config = dict(
    num_hidden_layers=14,
    init_std_router=0.0264,
    vocab_size=16384,
    rope_theta=10000.0,
    qk_norm=False,
    attn_scale=0.102,
    parallel_block=False,
    learning_rate=0.00817,
    lr_mult_qkv=0.7,
    warmup_steps=200,
    decay_shape='sqrt',
    batch_tokens=65536,
    max_steps=6060,
)
Below are experts of layer 4 (counted from 0) of a mixture-of-experts language model. Rows are named router (the router's row for the expert), gate (a neuron's input weights, with its number), up (a neuron's input weights, with its number) and show model dimensions 96-143. Each number is 128 + 32 x the weight over its row's rms, rounded and kept within 0 to 255. Numbers have three digits each.
Before each expert's rows: a language model's description of what the expert responds to; "gets" lists some tokens that make up at least twice as much of what it gets as of all text. This comes from a sample of Wikipedia text that the model never trained on. Tokens count by the router's weight.

# expert 18
It responds to: Punctuation and brackets. Opening parentheses, table bars, commas, dashes and list hyphens, often before subtitles, conversions or notes, plus was, is, who.
gets: " |", " (", ",", "|", "-", ":"
router:145075211126113104100105102087122153174161120129095140146127071088098157108174131136202177083152087130150139118137086118135196132158130154109142
gate0:145154136125166125166120119089081131147152136129104126123137123150064172150149137095145107158086152117170116198113159117174123136101205129119124
up0:134105071120110117097168163121105118180108123132148104129131126072138144090120115099124131110158124158149111123110099082127186111155131088101116
gate1:160164128063140141101111161142114155175171102071156153127123095160156059118106180154197156092141088148158097123168153108154166107158195177114184
up1:102114122174106125118132166138129110111176121099111121128123169183129089112097100127174119147079151123141145125100126113115146148127094123097068
gate2:103105135181125090168146091154194154141150156117152215102089083113142128140162090151168089102143085150133179103127144159122135136142132131165106
up2:131094208152171056161099105145144154146148186144133109146115133155127068066165122163091127080125104134142114155086146080106161153112165147140087
gate3:178108121126126115132082121139102105105138095076158130182063149100083147127130115123096104130148134088089153155054114078054127160104109128118161
up3:168142087124159086130173121112143062109120097139083058162150176083143138152100058155136080096148119074120184143152105083120153100108134123150163
gate4:148142121103181137168134069133162131116088131138109161123096108119090155133148099083050122127117123120119095134130143058091110157180111109099147
up4:164118093119084161168138064180102103095120127146087127101077079080121127132137123164122109115125126203121131147096060121117090159134068137122162
gate5:114126137117160127149056084154127161140131170163141082115155102113176126097120141173127089134114113134158171135116063151162114113158131133142136
up5:117124165115147155118071178061135096101107156099160127149093121144178128071158168106116142122182136128099158122180139118196124136175135103134138
gate6:102056157142102150125128115081173114128146085132141112106164110146199107167129090178203159104116121087173139137142180160105097163164101125172096
up6:132107121104135122139085167185088081115128122128128131185164108144076042069156182099107159133103142168113134092166149086072123086101131116148095
gate7:112109162141138095086165148137132116127185179115191098170140080173066193196126102154151142127108145125159085154096159151080084162142178169096109
up7:164174100149130084121104137156143120136123149138163130152138147130113126137120154157092144063071155050146120137178105127149106103188140083151132
gate8:110127095109138113127184084093193130110170112117136072180170139136099150108110110120143144084097159117149151095140090123169138097129134098138148
up8:125051076151207067160101117086119058114054164143088134098168158111129128066158142135203119141121162149168116167072097142098176076093138127157151
gate9:147118192081122130127162158119132134122123130114138190161095133092119108184138124114122126109120125128129160163092128136107086121137132105157064
up9:150148176139165079162177175146122166131148100129164134070148125185164120135078179081107130160136144147147128167142094099182099129136093189124166
gate10:143174164084168205103071134108145049163157072128102066100073129057095091107066137077168132104109087142145176095090058106141127137141111141170159
up10:111072139123125097176175114116149163188126068154202115143149153145135183112130109115124120146079118150125181182146139149087157099131110125187127
gate11:118117175100090140145196136175110142093081120093134117171146125128130113179118068177118095142100079124207192045096067182166133077133096126109102
up11:147142127141070195154164123124160131142108144118098121098129147125132129127182100133123110125147077100132063137146154078128087148110167166192107
gate12:101114190129117139135195055090105129084146123157191166094100095111156175134105112114159121142138120075113113141129095121143169097131135120145075
up12:137157129119097153099133175208155149185144148119118095128219156108150129164145173179076086156159056113144156125149140109144165144133127146149120
gate13:158102120075127154132148125122140129120120108127112110121103095099048139090090061184171093110120114132143132126175073177151095113154071130116172
up13:150117130182132123166100140125149151155167154117182140127149126070089109160142141127124122115086087124115085145077117177182137157139135119150136
gate14:138096207139071098123162127124144137112175153154129120176133142127120154078130105133171150070152091076131174114096085151113186129112089145134107
up14:126179090199134111214191144151103123160131131119125101146186138151111120107102147171127118115161105130119138149046121137147113090130125194230145
gate15:112046092081181117160137177111105119117144129062106171155094155157118128106162138190093141078147085142089151079081167177124172172148147153181137
up15:113098132159100085117092076162186110145104118127134131090098142122162126121185144180121124144161097206134104196084156120075114103136116144130106
gate16:100125101111141134173169114164126111090180153163167077178073152095111177203145130144064150097116145148151123153115166116134162137104097108113117
up16:135130109120148108102089149108122146113083155147116125143185160082142171088121128128091104148111134122085097103180143141114194118128156131088151
gate17:133155148139125153096071172106142114122129099124121175085095111165078142148140098116164146118135143084098133104107148157122107130149115125078123
up17:087166124113130131118130132120141099147104145087093122072127136127150136145112135132119158208103125114067141099129082123140167144175163119095165
gate18:152187144131092158156107076133119182123054114105114148166097131159121102177185096103164152181145147125094084081068193146110142097189139128095161
up18:095094125079150137162091114189127148163146148122159155091121103122148183174118133117115091113143089082163140144137144103145133178121114111171107
gate19:088162076120107111152097167118098210109149117106110113098102047127080141145125171144125145180151075118105090074124139150175150098089079152114142
up19:180150137123160140076129052151102102095097083088101110179155154152109110142138174095102106135137123147144149097069095124164122113102098160137134
gate20:135123129078154138121099101085122097109084141110160141111116103128169149147139156131189132128140097131127108160113152177159140109169125154150130
up20:180126151181106107147105138121122160125103077084130145096097167139166111109155098133171072115169092103104132132139107128182125105081167139151168
gate21:099097160069150155072129121145139155163161134111090116156146151098143134178115081174183139107203088079078113085076147126144169184148136155132176
up21:108110075111075149122204146119157153063200173181133145163144098192137106112089078118088095130181136145139130110142093099140159083126106112127086
gate22:144156139181118102130190123092149128150145083083151143188174104155171175145121125141173129140136127094116201121138145142110176110061100107084092
up22:072149058172119069098118112076128165100113096133111125111130081163114118176171151132108108149152101161114187126143218147082202159158140144151114
gate23:163163150069137112128138185133159079098137143141112154125087095118102160156144197145163160073110130162111126055119087150126110134143104114072113
up23:160164099090154092175111107154159195084085129146089148153190112181176122156181109122120150083116130124114113086142071151062152166143076110095101
gate24:095108115147190136158152112133142146127112166100078147145153097096121129143138063147159157105152117096136168121114126168131112160160157104130125
up24:158145161183105142147114123118117195125105133073114128115111128159154195186122189126174174155084132137152105160166095102193134146097139077072172
gate25:106113102101130141132136131191161189087182195141130153119138086075109141136151104169130111078113052123099084127066104139138133148127106113101153
up25:151094087106058096118076167129133085136103120099196126105177147160132109146157148135165107120135089156138164112135180114105139118167109214137068
gate26:123113148115132086176101125138087155073109109136113134135124155146141098154111088149086169131174095124101108130133142148117139134135166190087092
up26:112179111118083120135183125142123130129124138141135147139155119148150093068060168072134130115158148120101117192160075148142107121078077099116122
gate27:107152083126121135117143161165112104188102165158129141147172107157135091133151169163081127073126129087172141084122084053087109126149118133125091
up27:112168040098080082084101178129124083144084117140195104134120149152096110099163172091025133152127078119146145106125126149085150130120082104100135
gate28:110137161129145183111124086163140139073089129155121095125058129142139108149096126144152176041149117111071097104170045130133101196140141114115122
up28:125117133164110072132145124027163180114097135130098127090125166126124109107157080140154146208165162143128148124142120148141139214142158147121135
gate29:122094141156177108101066137143136162167166103120171113119162156166084095132100175162121141139075079164136152106175183114090181121080135158132102
up29:072149125143121102126089130073072115105120158187069119144087115139092158146087132105111170148168113156116093101150148110156132142139138106122158
gate30:165077157174159144154137244129040153125162148167151174136129165154170134146097155094154105111072116123163136069136130164166192140134161133135128
up30:120135159093126121080131214091068084061136144172085121132121146142059116118187242126157111119100107172196087109139117130140112122186132099161089
gate31:190127094118117118125127101054092095163162053079110133116114108157140125122123150150121153170144151101178100137113161176170129111090046136128122
up31:154126174106111120098115110091150153110151056122173113199113106109083159166144152141132201129128134148159151125134048123132157153098125112155178

# expert 23
It responds to: Table row starters. Pipes beginning table rows and dashes beginning list items, plus region words like United, South, North in tabular text.
gets: " |", "|", "-", ";", ":", " The"
router:159123112087164117110147106140156147126143126137106135128135088116111113125160161129111127122154148148144130117121097111143169061126146113110153
gate0:187156150106079117126187132126172201122121132149114051138167103093075090128112167088148139129131174156078183157086104111106144153170131123156139
up0:134192140146091089073118134118121085147145121169071109066138148158114147135163108100135122096118179143113153153062143190097118104087084152169143
gate1:140197114082182077122124136068180132180084115101125124033138126105149084072117075106147054130124110115137121150053161196138157126149138136156111
up1:122132156172074084081169109215087175112135143080115145144159100072114170128137068096086181148111092139104111125162142134131111104124155097141142
gate2:140065111085107107130127126118165161089154081129075151114079111173131179098106110173069154116145133120127168118172156148148114156185127132056203
up2:141108142101162179107119077158120105121105077101082096128067186167141161187136137173136144149164119140115111132180162182115095158220119128102152
gate3:140123171105127141140133161103114141116081148085142127184155100108141111189078154113128122137067156097108154159141148135135155157106117077097157
up3:134092130180169145173149204089117099149137119142117095130097117144118090069156143082139129126100130182135101117090086091132101137170139163159114
gate4:100164060084139112109061126119108106155065094193125137153124117134109086129097112131125125071078120100138099129125085112138118119128136104176147
up4:141185134171149153106146170163153128096130168107146172136154107153103118089141120108141129104165068170114156105150063125122110067087155085103127
gate5:133100110181157139077136139155119106081119092139090187106140092124151091178102169137081089111132161112136092104179132108135176167136177115138153
up5:109102133102142113138112176140105085114085142106125117112173175142121089137114099105151133134034130130155046136086176149209131081111145108126121
gate6:210148120151222140134135183132119166057133116155160140058128146081120112073118116110097123128142131072111156144084125147214118141134108175164161
up6:142173144122144097092112078153133122092118075153144058139150115150155122135131085208199097135081100125168125154120118082086153204171154151146103
gate7:108114144139159100138110164033150093128110116099172194127132064144128086173125146077164037090094138160120091109123099168166135112167150128168133
up7:151125126093118098102105179119117091119099130190116147162143151147067154144152180124164090136124199118117175108161124170121179134149080123129109
gate8:145122135143203115051167119137116095146114075124133112157141137133148102102175199132124131137124095171111137127092104095123121081095180134138125
up8:087157203127091122070175126155104148133160124099150157164101152162164078154081133140160141098098142162109126127133137100093136091098209208144095
gate9:146155133092106117175167145126139167164125150177122121092137151095145108141138065119160119112121114175118107141088176161124087116134183141105113
up9:156092128106129132112142097112177124154119121152107076069145153120173136099114148173105046093121112201070188113189144172151186087120111211100112
gate10:117118126110109159105083052165114100136108146143081204088165082100134139121184104116131150112137137133091120108083136106127169103125140088088168
up10:132106113127126129124182083090126124123123160128141111130110082103201114101108145202167101059121131064117122115163119127171139131123066112164118
gate11:172150174138129134103122082144064153095122132135085110124106098150072144095128152088118148101114205164139144128126164187110201094087177124160120
up11:080130128164122124180134099146111138122143161174142138180132128133195153178186140171117154082112201134146075106197169097127110127143148106166103
gate12:144196161150104210108119128134089113147132116156147161129145111163124135137098128126152085172136163173178182150069173108159038106075104145105164
up12:142139080090093156147102101098111144109190110131155123101188224179089124123108119145149136165098159155144124078137103118145170118113132113143148
gate13:132211105092154166152112153125142104100146123143137108103147103151119061130146147125127159035047081142076153145105159127099176150119123148154120
up13:142144123154126149170115128139161128122195111087096151167192170169131094131106102186136111130139101131132145108065047071103089211137169112108029
gate14:163074108111121217109158140131121055175127131127131119124150156101112101083144174146145108135098140132151148163109101100079125159137133088103095
up14:146157162157144106137102088168148059131064120087092140105183122174139137126170174203175122185164083113110106085145125154092144096102139122107132
gate15:118169116108170164092119098117116142130200148124093130125144160083179099115168120117088082114093071145100239147091112152155097118086168185133154
up15:170104124090126146139122150151153125197125149162157079132136107124060152144098137087140111137106134107087092131159121098162167134117108129102131
gate16:149179134166225123158158139111124117156165077142156155160138085123135104140109198151129130131101146187095128145115131117151153101088128152110136
up16:089233138114161126122115082158135105147177142111132150134091131104117138104108098045076184116158093117144136123186147120041171177127109115063118
gate17:123122186146145098139184082086195132143170115111094134128135150120103142147118163057098142158136136057129118087123084133143125103148055163157122
up17:124170156123060073168127159116123162148088116093158027131169094147129086122069158119106172108105144145130125117163105098166116167118176158096155
gate18:132130151166095175115190108159165137128157109104148150126123173160099158074103096145105174119062118202141064114080123158153094111116092077138162
up18:162114161129152105134129067163107153061106089129164145096131110105072131092134154184150148114131069120124082175170155111072110123083109154127085
gate19:149146138142104159086093159106150078184124152137111130091129097164092103166146085097137129206154145117164138118089123087144124099114099132191107
up19:085119169151142136119119140110121077131143153157092137094167142113152118108122136116147128128141148168178120085057098093115142101078106137230065
gate20:080124141147071137118143144172093133105165120094097146188139097119092152094132120154108120076108113109173105154028119150179146084073135120100120
up20:174097114184150134094160115142107116149176140138121144086135102149153120125118096138091143101184101146152132103125078090164157112131187220092105
gate21:169112130154149094094146144072092137170096129142133166107175128132129111062185139167121083122151132108113159125107075162114034108139163150142142
up21:192145176150057135213117162165140149131106149109122106112119085103081121176120091140162130141153121143153097040145151078164137146097195118081147
gate22:117142085057132090140110134158139080162150128173107125150165126126124080134149084115115122137167142099128115123163150171165157148194129161111148
up22:188157165139105084101097155141100107063125123136152063113134122076163121094104107156161187160161074175125134109083095155149088197156165098153140
gate23:136126144163160149132100167131127089164137162067128116117140156110133143112203141118167114107083158151104192172118116143104109114147136135123094
up23:169134140126185093168108124082140111139148136116122126057138166117149105118149149123076092067110119129188169127132087116172147102110169176128106
gate24:151085137135156169094143131149158139081099131112172143114111117104070123084157123113067190065119135169164133114128141141185141099105135136096148
up24:128154112129132050108163135100121122119115185180099136114107104075177128114126104165124125175186142134071139107208165125142107104151107170122108
gate25:154201160121147126116152143144169114106126108100091119129130120081130057154175092132130154140155144095069147156060125100129111180095121124162107
up25:153140123128108134150142103073159087071068137153132112130105147093163160110116171196181139095104163141112210133107137101127146151140060117091110
gate26:122126170114139142128122212159157114102164136149119150083175079150064106114122086150125132137130116159166155110173056198090153073103071094105169
up26:124063139128113134132102118108107106137085118115077064071058172147079167152089090122164143116092103128106090127207136137086087123127182086153061
gate27:146119098067152109105132185111159127117179136092122255082123079149150093091141136118163170182109078170046133148148127148220116158119121136132161
up27:107113170126123134150187071113095128113159174104087200136181100101152155105061091138182039159206123107092205145173048132117143160183171089099116
gate28:092130135085087076111135140128188087122141126146132126092133128106103137166141099094168182168173121169161136127145162122210125179129155088107142
up28:093165075130159126105134130155079154130109112215131093140079129149105106116116138148112114150161130187138124094053135162165068117138082148137160
gate29:156189113162155121138162142150097155136121134089157129146165158108167081111131168094113161109176152094110116083177135150077130113067134165089186
up29:117135105106109074123092178151124224162132074114137155057144118190191119136151154120164107111129074119125140162115175128163060110082156153105109
gate30:148112153127141129156199102131088070099089085154130133107168107157166162147143114185145166122100132159127181092170130055132169126105123083115159
up30:163142091084124192111149192161096179095099103118226154095152141156097130159146124128111110106152174129097097168113163111097114129087099153063165
gate31:169107157070181074123130154090174115126123088148088186130140141044130095109103218144105128154186077137089138144146059068123160130170095113145112
up31:114156153129111127071096117126154062192131136125132127119153117090102154099165127117172160103077117171122089188133100096141148079107139113175154

# expert 17
It responds to: List and infobox punctuation. Commas, colons, quotes and line breaks separating items in lists, infobox fields and tables, e.g. Display:, Dacca, East Pakistan.
gets: " |", ",", "\n", ".", ":", ")"
router:149121119096132108157103118108161156158113085198108094122169143130043115137136110089132164088095089099153153093084129113091191129108076116116131
gate0:162167141147134128137137160089133162143157154175120090166148126157150119097131170104149162126147096153147157103168085103133117198143198098084127
up0:115088128093158085152125119143105118147140119146127093107110144093110107139105174128122170122177073121110107105121076166113052132142121111177178
gate1:153124089140130144163161146078110068147094109155120167175159140089113119128118120127149138163090121114131131112114220158081176170093118083113145
up1:188116097135131143129147151104113094165107139182186094099126121157140169148137101141126142141088105087147143165127128101063185182090118182150146
gate2:152161135117179066128179138112139110092144076129114203134098110130156085189145146147123124097136126120152151178107110102171132089113111141110135
up2:144145090141112161102138211170099082156147125111129101071137129125109115151131212093145136108121124172160083086173153075135150221090166110150161
gate3:138128123114110117111126165148095087198110061121166105159131138111141144166166085153105122128159132156114131195125135126149096152150126134215117
up3:137151079121141144095134077191144184129119167154138076191087129137094116117091166122160057065147132168122137212121114128150162150169124148112124
gate4:092167153114117104126158102141185087161105138093156181163179142147162143115155114147127074150152131117192075092062124143148148146113139090113174
up4:154197115132112138102160185110137159157125112099155114180148139104135123137097138158107164162129103113084156058060084133180153157094136125138096
gate5:180144131145174164160109141141166110168131109082135140114116126149159104091151056125068197149108148123143083134105141107188091121137172147051112
up5:115121165188141166163130118119119143086141143158139143150111152110096074073113136162167184213110113102138153153165119148165077109114138136110147
gate6:145105105127103100118099080139096206065137116112091181115142118124120140119120146172125126117130101085144145156093194114119212134086135128110142
up6:171081095156178118115103116118129077114165171126158054133107073115162110120132116096115182158162188121107152146170119120150095156081154117103104
gate7:110131080138159102108116129102135162085131097154156148135099179113137185126122070085145147118131130153154177097130144156160143066147139121159127
up7:130146089128094099116112089152144065132179028133147139117138076092171139109147128188064146142155080075070109182101147080115101099086183136129168
gate8:148131123110166117113157115135139140165103103160112100175075071090085124223115118140098132120139067179133133121162112091123074175092093140169176
up8:120114136101096173129099173152133103174205165106139102123113120172139108102142136051093085125104163109069160119134094130144101056111131063081170
gate9:092126183145150188089103144117126174104123119188128097130099157118094103117092068068120171132110060165107081116116103082074149134188112140118149
up9:185178099124155140187137105162109091102153155064129153149091138134095176148130092137142097156115094159139158165155192109151111199067134090161130
gate10:145102148117155058165086129083179146119152062132124132157150140092101129104151097089116144115192129119115109115144093105160141168170088094121149
up10:139142159145101128145112100135123097178130166092138092165141126166159179142113144126079124119173067126130126101111101109150175107138126192141134
gate11:134158126100129114173123157147132158080124126110154105160152119104129134136163143135201189119106174134129132092136097118050166161107084092099148
up11:123047148151093136128129087128061129085109157120066098156080151101142127119082139164129104040140088119107121083114103141097110151128091148181140
gate12:143093146131160102119130181150135132127067148072159167110130119107139045117146111167119121084126157143153182126132092083113087129120119113192176
up12:135153095118078106135164114140117117108189126158117153143148147071147109105160116113133083098152117141084136156127149113134111140101129118172134
gate13:128132062055085121127152135093168141156158111109157097154110111171122173139193179074159155121104096151159083148105115149104152139138119139126135
up13:155156114102104196155140124187157180143155170095082124125130169093087174130126128175159152139130168106107160119072134167133093118114096125139054
gate14:125185126104168099087132119110037131158108122137133119182156157135046063109130194140089090171145074093127102096134115130083133122113094117158130
up14:100130200159165140123173163094142164090108109157127187115144151103186139117149112174115193156132184132117112091161110107138103131134100194128175
gate15:207099115182176167125155151135108151178159094159158096079157118137104099124065105134117090121081170131119106106096085138157124111152085102136130
up15:140137122074065146157132210148125134125141125054139119176117129164114102130114096142139137141115106139090146142172074102080120204079105134156177
gate16:126123103130093152116112146127129116119074161101142158137124080126114143161149204118094131118141084128123174091138108113139088141140087118181165
up16:154071153119075067073110089189095119124073108149148126085080171125077130152112102085109121148162131113063101139139067071176178166125085137176113
gate17:198114145117141120107131126085144116157179188127097147148107134112075126131112125124106150224168125087126140119116173172141128143198109115120107
up17:100144145099068091133172133141147160166109084180210088187154105146078129153079122108142162082105131149194068069080133125138149158143139126132125
gate18:115161177071113149126151127125142083172147093086146091113167122125185123143094197130067147132059113160173139126170106119107101161117128159169167
up18:116102124056107142121140143084096157134145100144123179100156179089098066085143126104090187160133129131144168113130113143163098094139163115125115
gate19:146139096143111153116080085120142122109135178102134053186155087143108115111147153063209124081152092109074150064164138080100125126131119143161116
up19:166151171124062124133104156137124130121116106099102103127138087157192092078144130153122139129050108120106081105120196144141106124147127128100111
gate20:142110167099134110158113164160138128085163101192141080079128100070123098119074052159122055141115161083130116144090112146178116151146072147145123
up20:127171109156139097126092127103104117126107144146048193105120117091085144116076067131084149121121176078125165156121083119112119128110107111135145
gate21:134157105068133133096100125129136094138116102160197096096131153142077176098132153159155112140127119151135128203090137101067132088172146197126108
up21:101095080133110155114123096084046137123135123112154190061101121156089127090096138160140110087126161180135142114173149138173098089119118195145163
gate22:169173128105117130157125137165104159141210095115108097123168113176084113068066109079114149076112191121177119142129142116146072148139091116098138
up22:080167133141100120133111072073118118165105118130141102172099153148124154167137106159106063156210141142125159091181146110158107188089107164114100
gate23:132128099121158211110156114104190072156141105101188134118163100152166119174097145099149125159150141111153117093154137108137105099144119141131159
up23:124165187177119117072174141109138130084129124204133039129207141120095047134167196111184161119132139133180150146118129179121134119088136103177081
gate24:098141159131184116156139117111146140066141099143163122106184047140150106104160150137095112104119093123064100100145142150139122155107096102151118
up24:126114158190085169070144134110119123119151136133078146173053198096144104152105179159129183135125135162157098135080143122119189118163131182163167
gate25:124179076065187097123134134165118113169164094113164138123107193105200114152121131111099115141215072152112168147140118141118125140139110126160148
up25:120156126122123104099126139187175081135098136080081152067140109153129191142103107105099109130078094115117049103143105148154088113117201084164140
gate26:171130131151142160131101076108139113136083145134101103134090164145113130138168151035151170077142097123137120103070164096121132131164103136120177
up26:155137181141161071127060154057108106157180055129179114148085080126134180170112168097120110154164076085160125106151197155108166123106139175134119
gate27:115091104205150100142159126160174169140116089104130140187151138066111152174156166203184133155113128110180115152100121096141113123188135131124096
up27:113158135100172145052129102078168123125117127136144118103126130108062186150092149148093130113159116103146129202126111125071104098172162112153109
gate28:225163054116170133081128128141175155089167139058165123063198148146089188161047126115101120120118129139139107140090160079149190135135073154092098
up28:140109106127161145129096132142121132113156125112159112100150141122067156087177168117112098052135170084112158100115136167115139093144080126115124
gate29:166178166089134142103063180120143093165087170100064085132189047146158100140102180063113141099071117116112113124096136079170164156130125105088164
up29:111131106156172135148073137099112112151126130159097138140137178156114122107161162115199159104125095164150123146180126113132159145152152149131130
gate30:120082155113137186129163142140122120158128167197162111204182030118093138138135118134091150101134074129134163118072138079150158105152108113150172
up30:087093124129130113152100182131106133105115158128148098065157180089122057087132115155170103152114064138146125143163159114126173141113097097121166
gate31:162175086146112124138119169076090147117171162137121120138167080143147121093147146117164108136110127129116177120124176159156163139102110140104171
up31:080098113068113110117112147143173119154119075113118116085160141174152112141142124125162088141117110171161143139129134131065089105114126123144139